Experts of a small language model.
Size: 13 layers, width 384, vocabulary 8192, 73.2M parameters.
Below are experts of layer 4 (counted from 0) of a mixture-of-experts language model. Rows are named router (the router's row for the expert), gate (a neuron's input weights, with its number), up (a neuron's input weights, with its number), down (a neuron's output weights, with its number) and show model dimensions 96-143. Each number is 128 + 24 x the weight over its row's rms, rounded and kept within 0 to 255. Numbers have three digits each.
After each expert's rows: "mostly gets" lists some tokens that are sent to it at least half of the time. This comes from a sample of Wikipedia text that the model never trained on.

# expert 47
router:119172095070091149132123151128129131143124119108144147133162107094134118092114135112150163118134114117156166154163096129107115158152095132129096
gate0:137110126097150162155126084131074112167103131117129133102159138125155121133116114127133146125132146094135165133130134160140112137142130139143120
up0:085126116144134157116150134084130127134128101111153119123163137134127137118117133109094157135115159072141127107129133105119131172162151097148138
down0:160149168112163152161129145147152144110134121125111102201144082116141144078108141140145140116142127108164126116142141176162121124119083144095121
mostly gets: " there", " they", " people", " them", " They", "%"

# expert 26
router:161106119144118139102167110085131120116148138122113144100134134144142152106125161146141142113103154170126080125105106092125076129132129163126105
gate0:097134157112119093164095156146111159096135096129139124147114074143145121103139171098072130120145157115173142134145098113105129118144134142121114
up0:129143126109142159136126120157114119065120132134154127094109133135115112115127107146122088108153104104155112122133114123103131106142166145138176
down0:157133158110125098136130172124138131108124145137154114140123124125115170126088124093107119128188158126127128146130162134085145109146139069155127
mostly gets: " Japan", " China", "ah", " Japanese", "iya", " Africa"

# expert 13
router:056132115139156076156118142168124098148132146175144105169153117113111137163118084118171126114120137115121136112096126167148125155138122077095095
gate0:164137138158158122126096177144111129138173134121147134137151104174132147136131156122121109146135140124120138145125121135137095117134139106092140
up0:139122100123150169099095123101137144137120118170154134164096132144140104133074134127112111107144112122166137135077111132124082119095142110111129
down0:145147133138146226152117168126122125092111152155125167133172141149141130089121145170103119080146143098109104128112126140107143159118126157101106
mostly gets: " won", " election", "final", " Cup", " match", " coach"

# expert 15
router:115133098124141128138087070112141134135176149112101135129119189120156089109116115135162167124094151129130075096123117071144117103147137114148170
gate0:113160070141135146118136098152098108123127128123128142119091174124126087119146114160104116115135092122095138164089132127149115079125136127108142
up0:123170143133132112117134204125111127131153124147132085111104114104153124156114165127156159119140134159108130116115118126097125119155081107150140
down0:139154162088164133129114134138147158144114129116131096092104085123145139140125136081128129149148088119113113155131103194140166117100083134126151
mostly gets: "kov", "ić", " Maria", "cia", "ura", "ato"

# expert 7
router:138132186119130140106159140107127106147139166120110187138096146118136073102090119094118120135137103166120129101189144108086146113128132131127163
gate0:155117111146133159125124160149146101152075135118154199129149122112142112100099097137161110118164136122125112176135154152081123151116148120086144
up0:137133168098095120167145182115187141122116119149140139120129137134130138125175145145156136093162092124120145084136138092130149094140136089079132
down0:148180142100167084120118165079135140128135162125127133178168106065135151158117130115120109138121140144166162118111141102109147140073095153144120
mostly gets: " family", " state", " government", " president", " General", " Minister"

# expert 11
router:137115171128116155139128181116156136122115106149146139136102124153135146115112136144100125108089120129083138101148106123167132091088097158097142
gate0:096085118116106120119178155104120115128139097140107119109160137172127136110119177131116104122103146173102155103091062080160130202135071121138127
up0:145160124123164162149130132128156130150099124116114097148160115100149109126141093141140143121139124109129115172154152157115083089116155109121134
down0:106105134097134071145107148151105110155183141147175124111084097111107135158116098123124123132140133118124149127120129103080103119115118115145085
mostly gets: " Li", " Ka", " Ku", " Si", " Gi", " Yu"

# expert 58
router:121075084113137090117116128131111121126119124125139122151136083137122115089136135116156078152128136139162095127061110124109132129112158101146096
gate0:135099140173115128145108111085133158119145116112116140121117118164091146090156125125103133143146112116170146146133098199118099125142132137128141
up0:088155110101153095126123127165138158145108137131125143126102135100128129173123160133125152102135111098102123120137143086142141088169133104134151
down0:110198199155141110130110096162106125149165123169134118125111132113140143124110100121140125128120107170119072075175156142121147093152085152126104
mostly gets: " eight", " six", " seven", "3", " four", "4"

# expert 34
router:130146117141110151103116112106118128127158134108091092053143117069093135133141147124146122149136111133135103152137136117138176103131125081138170
gate0:160203161146135132108104133179104138105154145122113123139132111095124126121153163153128112179155088115157118154148144109144101132127115128127154
up0:126151167104131167110046159177122162113138159109094130134156106105148101113145116141122086142132116122111150140168149141121080137107099153136099
down0:102142151109136150150102149133116145160172125138122104136130135140157099128130129119144115147083096145142157135160161148130133143128126115106135
mostly gets: "din", "bil", "qu", "gi", "iti", "du"

# expert 49
router:153126090108096097168124131152156145133122123127117116126124149154124135136111143095105150091130157129112112160125108164133131160132139147114139
gate0:152135161131118137117111123120154156140162094136102114181073129143095146136140126079119145123171138129123148161042062161117080121128106160107108
up0:138135131118121134113124142153148146141179105106113155138109151131124167123149149063152107131167134103121108165096154101140103137128109125126118
down0:133136130126114153128090126119157111145124155159118122129107113136136123105165151107153151150131097102086092156141120126133158110118141125120101
mostly gets: " re", " gr", "exp", "est", "depend", "vest"

# expert 1
router:104122094126160128130109136110126082108129099084129103149159106129085125168115127122105137105143168141127095146130129102067088150107126107173130
gate0:143088106079088126130096157171115106182163127111117124115137127107094133157127127093080123133127124128150165092106166165135107148096133110145137
up0:134061110071087076167105141111123111137157089117107120112163140108108113162113126120120120133092119149124147120122142153131104146135131126153137
down0:132122150148071095146134106112145161150106094118116119145157154129130130141112115143151094148135121124160180115129117140131111105138115127162117
mostly gets: " (", "(", " (#", " Racing", " /", " Jr"

# expert 42
router:163110132067089107114111164093123119120115120171121150104137098095113181101147105146143165131132117123146158132090117110143151174141147171119121
gate0:122119112094179119131118166145132089116085111128110091145115128152112144123127170075171112092148141105117157091129161131116120123115116097073140
up0:106138141094131154104124146133092119122112068130132114152093151106133131108117196113080147119143092110136118119131141127149137105119061067117120
down0:125105111139133148136122106102093134156134154130127129131139163099165092063115082127115125128121113110137122110166133121103149128159136146086100
mostly gets: " million", " century", "0", "present", "8", "CE"

# expert 53
router:173119118098172147121085165104119076152134168156133117153123110093159113180125128082099164116089166144108125111159116148130140161158153119167174
gate0:071121097132182114138156132126132163152119108112157120130120081126152138093166134100145155134127122132126109073094126152115159148118099099143121
up0:140114065118148110143114112109148151086116146110120130143120124074115151091129133101118085107099104171098159144114125150105168134134160120131160
down0:119143093114129104127145116137159133107082125150099115135128106124158136162130148162151139138142097136102100097149138139131121134101105114102100
mostly gets: "°", "′", "″", " $", " ft", " mm"

# expert 6
router:085143143122133060088144145117109151126121102116127106158129123096106151091186132154133120099112125145128140126149119104142101131102080116172119
gate0:081132158111169134130143079160147161135125107176111131082128180113129110101123128125140139128087113125138081102111139138105114123114149112146134
up0:096162145131159134103120103170162111146119107129140095105094125107141073094132126153137175110111118118137120068111170118104121083082135138126133
down0:132132116151100104142129144157109124129109111127169114133145133102133127169098136134102130119144153151143165124167156131173117165106148119112128
mostly gets: ").", "\".", ".\"", ".", "]", "”"

# expert 62
router:160142122151138115127131150069114123109064091135133129122067138166159108139158098128098168143106145158112138127103147117143133161142136091141112
gate0:117185121093145160149130151102147083129126138138129118167111097119138114165109186129135086108148104149091100125168158105149104083145123150114120
up0:147193181118147156168124147151139089136125108116137085165156116125075137147117139134129104110116131133128123117148126108140079103100128126144105
down0:118127119159143154136133110120129121100078139134120128136123105145126116066099120151168124162136128164121133099100095119134109090118143125134129
mostly gets: " known", " John", " later", " called", " Robert", " son"

# expert 28
router:147147160153119118119117096129145168125145100132148153080111110149099122108165128125119138106122103126113136122094116166142133078090130140121091
gate0:127138147122106091132123103146098125137146099121116131130160118130101114118104102107128096140126151142107146143130229112098075138157128171158130
up0:148127167115111089143129087125106111101113115133121149179122131085089133109118111125118118150127141173103150113110141156101157136158125114156114
down0:100121125126101144149140113120147159125084143102140084137132081141098100119128105111110120173110142113133111155138126143101134121120183139127164
mostly gets: " William", "ford", "ville", " Thomas", " David", "ley"

# expert 30
router:168171072099153128130136156099164115127148146120139135156101142141128110082126127162119095167118121123092094113121145101146172063129166150102190
gate0:114162096119133103158096141136136105169125121123079088130137145125140114147105154124124115125137120159137169130164152103124114141125118086165102
up0:111130114151112134160118136093158141124155121092160117118122103114087154225125115101128133105119125131121154103124124125145147064131118130125136
down0:165142133147089087129110139138100132113111142119156098153144142146129158148114119132102122115175154152135156096102088155088108121156130141127121
mostly gets: " bi", " me", " Bi", " G", " Ge", "hydr"

# expert 2
router:136125112156113162119106120150151165089101126145130150090127154122142149100127136126134123127124134088124129117175178110108181138108119125096145
gate0:122143143143143175129112117114100106130126127163129112138072159162150075100108118129139125132123150092136108127088148135119127166097142127080161
up0:129086159105104143145146106132184166189120125093125113103140073130143169164088125110131182118134116134144155173117100136123135136141113131154101
down0:137103127079161079078078189146143165120144128109119129127129112120091189172132161097123155133120183122167151170125117106117067166147132140118086
mostly gets: " sub", " inter", " non", " local", " North", " European"

# expert 39
router:134150167132133139129133092122114108105155133143176110125128145130132131137137122155114133118097089125116091098122089123068093117116106156087147
gate0:131156120146157161153140113121139153159116150120118152160097101103117110134125128098120171137113141111103117151125144088104125130132127122114088
up0:167170121141169154170094100090139120139148133074133128146150080131150152138141118131116165154106148104102145153127168106133159101128134102162092
down0:111173132129105103154124126103189121123142137143138163128098134131128121126103106142099109139141106140133094113149069117157131118106108183142155
mostly gets: ",", "\",", "),"

# expert 46
router:152117126143147109089127124192161122105119135107167119149152160134136145112110159141108124117139122140131156177118121124113133121153150129127110
gate0:126102157112100122114119131125149136121159124071160135122095137121148169134087126149101106155099149128087147124132139171130172092117116149127144
up0:133116134152142142141144131125187150142133126138123118084115135143110154119129160116112103130069143149111156121116128124123137162118121125148157
down0:133140160122132170132082149138180101118162116092160078149125157092125166110115127138147094131142106136123114124108075133147154166130129118094135
mostly gets: " May", " November", " March", " December", " September", " June"

# expert 35
router:115129118142190139137185145076100119111124111115178090140153124092173097148150097174159113112082107074114105168116135126124103111088133148116092
gate0:162167130124143095102154112129100144125133120109119120173133140157111146140117164130157152081134133137101103175175117096106156123139128158143130
up0:117141122131144126129131096135114122101138151060136115167157151171094156146145123106164154092112137114100093161157137145117150134131124114114130
down0:163106103149135162160139149118106157118121153138110104117122131117127121125118118130161098153073133161110123139164124119106107106162145122073079
mostly gets: " La", " El", " Lo", " Ho", " Na", " Du"

# expert 23
router:128115150114093138120131110117101134168146099157188123133129090129124153121127092112157120161145123104128149164093114125125146179144116094151137
gate0:136128117126097129150128139108125135122089098115121113166102141135103121164124136158149151147112120162118149127146088118093142108125111176109146
up0:153100127134100116140122153127141097101120150117120134114110175126097165171143092118082123098136141101127128115097126099151146129119134142096112
down0:147112118148145110142125136115113071128124156120112174124130174114148122134160128116151159104152130159123136113141144112141123073127153157115122
mostly gets: "s", "'", "As", "ces", "’", " Is"

# expert 52
router:112080145118117131105164147130123128151108117162114128115104111101138119121110138145120153184122130110078151148138138130149101151116146138160140
gate0:105128139130154130090126109154111133125166124143141182141121106150078091038141117139138094111141161179140136099144133115095128149133093128069152
up0:126142123130157170089165146124105091137111097143134166157084107129095113087134152136115130098128140148111156136179088124117123126112120140115161
down0:156196128119149135131146132100122131110150164156096098101134109109143114144113164132110132127150116115120095159150107125162132107151158093093162
mostly gets: "\".", ".\"", ".", "—", "\",", ")."

# expert 10
router:071111110101149113162108096137118131110158170129151120134139103137141111080122126101110126135140119112163146053187126146118140094156126109137104
gate0:179145148140145118108155124109122147144175124129205121057135130120139138140106168143141152159101125102093128104104136149135111154100116119144108
up0:136123110129140136138131121084104117146147138117161170133121160108084125113123132116173144133129105164152149141108106128097138133101117110091153
down0:129092106135122160135147096109131119114122139149143146137117110136129125150142133044141122110166176147147144133119123093141139084161129148134166
mostly gets: " information", " football", " Music", " music", " Film", " Education"

# expert 43
router:133115151137116137133126123108108088119111164179114110171046153096133107179101098146101123116133095133074081098122113157140164109153114147107136
gate0:136122110135109131158147150118116119150100120136132138139155166105148107112161121130174155144148119098141086178111153146136128152086123129103118
up0:116164132133168128157118139145098153163113084098139094104149122113092093088088119155138080119147119098138127088099149137121080156161108131128108
down0:124160132150150157125117120123067120156122152155149137146104132120082126129073139122169124113129140126131136165148123139140130116098106142124100
mostly gets: " dis", " Ne", " Mo", " El", " Bar", " Har"

# expert 17
router:138136104128144134149096121122147160161121149067130140089112162158112147163101129165132136158137146118166150124130141164115162139108079099173153
gate0:130157119108088133109144126096169126164138153122096138137128151145113139109156152156150132125115123116109124090089159126142129158170137107127163
up0:133093111157151064138129124129127119112072120087140121108125073150141169092151053119146100142152112131164103114102120134126080097158123136147139
down0:118106113136087094120159129105125121154116094130128122133123129117132115127125117088142135134086120133108139075144123100138117142145164108160114
mostly gets: " for", " For", " took", "ated", "ized", " given"

# expert 50
router:139086124115138130146132097141122093101100147112072135143177129136120167131146125139121143125130104164136130108141135124081162128168155136148145
gate0:137120151087136103143150150146106075149077085146140088132116134126141166173110161140129137138167085132139125134130088122120110162137144134142127
up0:119145193110159121163166148096125133137113131156128130088128161129105124110154146112090117125148117116099094111129150127125087117146095168121113
down0:124149150097116139130106128139155118131130200126129140136118078130123146116135125175142159131118121077143120135181105097127116124113116102125115
mostly gets: " album", " film", " company", " School", " district", " Street"